Experts of a small language model: a sigmoid router, 10447 steps.
Below are experts of layer 6 (counted from 0) of a mixture-of-experts language model. Rows are named router (the router's row for the expert) and show model dimensions 0-127. Each number is 500 + 25 x the weight over its row's rms, rounded and kept within 0 to 999. Numbers have three digits each.
Before each expert's rows: "comes after" lists some tokens at least twice as common just before its tokens as in all text. This comes from a sample of Wikipedia text that the model never trained on. Tokens count by the router's weight.

# expert 4
comes after: ".", " a", ",", " the", " is", " and"
router:502477495504501469485497516521500501523510469459497549522523502518526465493555481543466502528514487448497488489476531512501489466525530510514486486491510426496537500477486454490530459496464508516468507470486492519491497491500472540463463558520524516502523514507502503503467510528497499486482492501500538500505494496495530456490475516533492535467527479503518496545502548534515575482525

# expert 10
comes after: ".", "s", ".\"", " season", " years", "es"
router:499486520489529489456465504525465536520504488486513483514543549529520481497528483495483523512492469463496519514489548510459480491559525491509490475519513483498519464459496483522517471481467512535486508481474475520481527510467480518478450550493494538514519529458530486485477502516471498484508505501454537541550494463481528465489502527479480569479504527475515512502497528513512526480515

# expert 30
comes after: " |", ";", "·", " at", "°", " on"
router:482448525498516491465487508518476519506507442494496528512522529504586516470555473502483539510512488466506523473509550499456458488499508548512499498533492451489535446445470504493494483486506497497495490474478532542486511538508531515480465531520484498516512537505507513477494483487477519484517474487473495507513527521480503456486457515503493525482494500481508495527516513499540528469471

# expert 15
comes after: " ", ".", ")", " on", " Year", "PL"
router:510459502463521501493466539540491524486488453455509493528528527514511529479510460536504490506498484517506548517496553508478485443524529496521505456497512466504503464473475484499514502517493500513481476471504512509508511512501493540474463524465503552517526499472492503511504501506509493502522506492462520539530479460466505494461454486475511534502493454439463533497545540529502495481534

# expert 23
comes after: " ", " |", " of", "|", " the", " Party"
router:547511537447541513488485521539486554485494436451514506523509525500562482495495441538479526499521490482492508500447527482469522473508492548493520480518474502456517502498479482489529480522513499511521505459488501547487522523490513531479499532496460508486504510470516521482488495517491518508499510497471537492518493533472500476428508498523516511487506473483501491511500530499536496469545

# expert 7
comes after: "0", "B", "|", " B", " A", "A"
router:491463520477530481484450487518476518471502481455513534518526544509507483524510470518506542484482495498519497502430525514496508482505556484525487482491500455526575494483490457497527468523471498502491483464471531520502490490476541521486467506510522513528515503479500505493467506515496497446518496489481513524516535523459505501454458495502513537487495471473484497542497491504563520464493

# expert 21
comes after: "0", "9", "1", "2", "8", "7"
router:513496510506534513504476505541485487540511459512498518496518551530522489490528432475489527502511490462527509469463514527489476503527514501508475496537490494457529472497466466496512442502479514518485492478466524523486540507459522545468488548488492518489491515481490484497488526516480492476548500516469520477503471470470500455476423504501498542494471471481517543506493496523531529491504

# expert 8
comes after: " ", " (", "′", " is", " are", "°"
router:493439494494483502477496506547462518517504464491447515540514524524529538498523445515495484503509461511517536468471516532472446478510514529521499449504496466506528476478472472478499502514482494515523503481501490528447500482470507552503507560482467479519501502510503506488524514522485487466506473470485504503551475519447522489478489498491499549465525500500510515521485532529519538497521

# expert 26
comes after: "\n", " the", " con", " in", " de", " re"
router:504507514464522497508480494548498478459493480486494484512544524513543471492527475546497508493500469483506538488462508497481520495511488487514510468535488477509513493486470476497514484466448494519475471445481486499464540516506522518494497524463513517527491531474511480498486474513484479472490466489457558516541496448467506506482487488480521553436505507481517483542475516509521559461496

# expert 11
comes after: "s", "-", " St", " S", " un", " Re"
router:464478517504520543500468525528495514511467431516516499518531526495524488481503448540457528514509459510493517484471504531496480471525481469521511472498476499527551488495446506534511463494475518511479497481483521506481521492439554502473495494499517502531524518507503462505492467509482516498541502485476509488527495520521514510476482551531485535488512507444550505519508540529483538499489

# expert 25
comes after: "0", "5", "6", "8", "3", "7"
router:515491527505508486485483540512456499481499469506493510555511527530533505504513439488435498508523460471510503438491520529496469502523542511486498501507530443472537495494478460516533453479478509524496516453504484515499521505455508518502493550490483526511504519473502509476523514485492513463511472512474536475507498512497542458471447502523488537493538509506511499521487510512525548472514

# expert 18
comes after: "\n", "2", "-", "|", "==", "==="
router:491478502462489504474489515507453488542492477461512507504499532497518485503505465507438518512513497503536572487476542491507471459516522503554525483510497496502511478487485452491521456516495544511485505494509525516514513490461524488501490518496520530480527540487517475483459480515464514475495518473472505509554517464515501490453471472493500543473515490496485516549495555515547541495524

# expert 27
comes after: " ", " p", " P", " Vi", " No", " Po"
router:543485542507501470477459537530512497501473452498496497518533512517502513490523471493452526504553507501531504470489530510450503499555496526560472465489489479450525481469476485481503477454458517553484495472500488496525529505451485494486472527493534524492503498476505498483512507500513507487496520493469528496555520512498513455491497530502516529487479483478529504512472543494548530492475

# expert 9
comes after: "-", " K", "K", " (", " Ka", "k"
router:497493519485502496449474519500475517550476416472480505532539519495524507487518474509499507553509492471523520468460503544450481463548508519510503471523534515459502460429493495517529489462496528512482489479489514516508499473496517506510482547526488489496517516471486480500468484525506482452509515476471490505563498499471494481463496527494515502480511475483521489543503499516526514500512

# expert 16
comes after: " the", " of", " his", "al", " a", " and"
router:509472534498528486452449528506472488494500426472521513517553528486528471507507492505479473514519472472486512476489523496455468493493519510508481499469491467481514497507458443509504468500502515536504502459484490571489511465497503515452463496468496521526519513457501492496494508495462480466518483485514497518520490489472508480464463542478515514493526482479544519498454515493518549470509

# expert 29
comes after: "–", " ", " to", " as", " Lo", " Jo"
router:531500496506499469499471533524492510533502473507532499526522544497538504503519498498470537491491497478545549449496541537495461491507529516520462479510478486454490477440467457502491501501480540500445504450502507566514509511487553524509446513480478523505492524483505504492513512524487511496524489447493506481512468514491499480451495531486514514484485474449501477510509511536514518503523

# expert 0
comes after: "\n", "==", " =", "===", " ==", " |"
router:510469552479520502502470530529469504512477476472519491516542502535512499484532475529486519520515454501477519535470556551491467472515505504524492476497529498493544441482501443507543469483480527554518475479473520509494534500477550536490497531480525518496485531512507498471494534504460507510476490498458523527565498486492529492491453520524505524485494493482497506510513494528492499495489

# expert 14
comes after: " |", "a", "z", " Al", "in", " S"
router:500510540483498502494486513524501518517494399486512495520528507511512486506531482491505533517535465472477506473505520529515482456529506538496470481494482475510508475476500511516514482491456492561466469475471497519478522501492516555516487507476479534507472497460494488484473519509465522517503497477516516497484521512469547462460512533507503516460476456448494480518462487527484547467510

# expert 24
comes after: " ", ",", " in", " January", " October", " September"
router:548500530484534528490434531502463513490473457471507524529528524495559494508516437477474528512505513484519545504486544542495471462535517534504502509505492497499527458485461488514497493492461515505504471457456510535498522473486510517505505546472489514525494532488497495461522510528480491498508470496453520481517491473498522474457485509511503531472501518499528507511488519541517540469494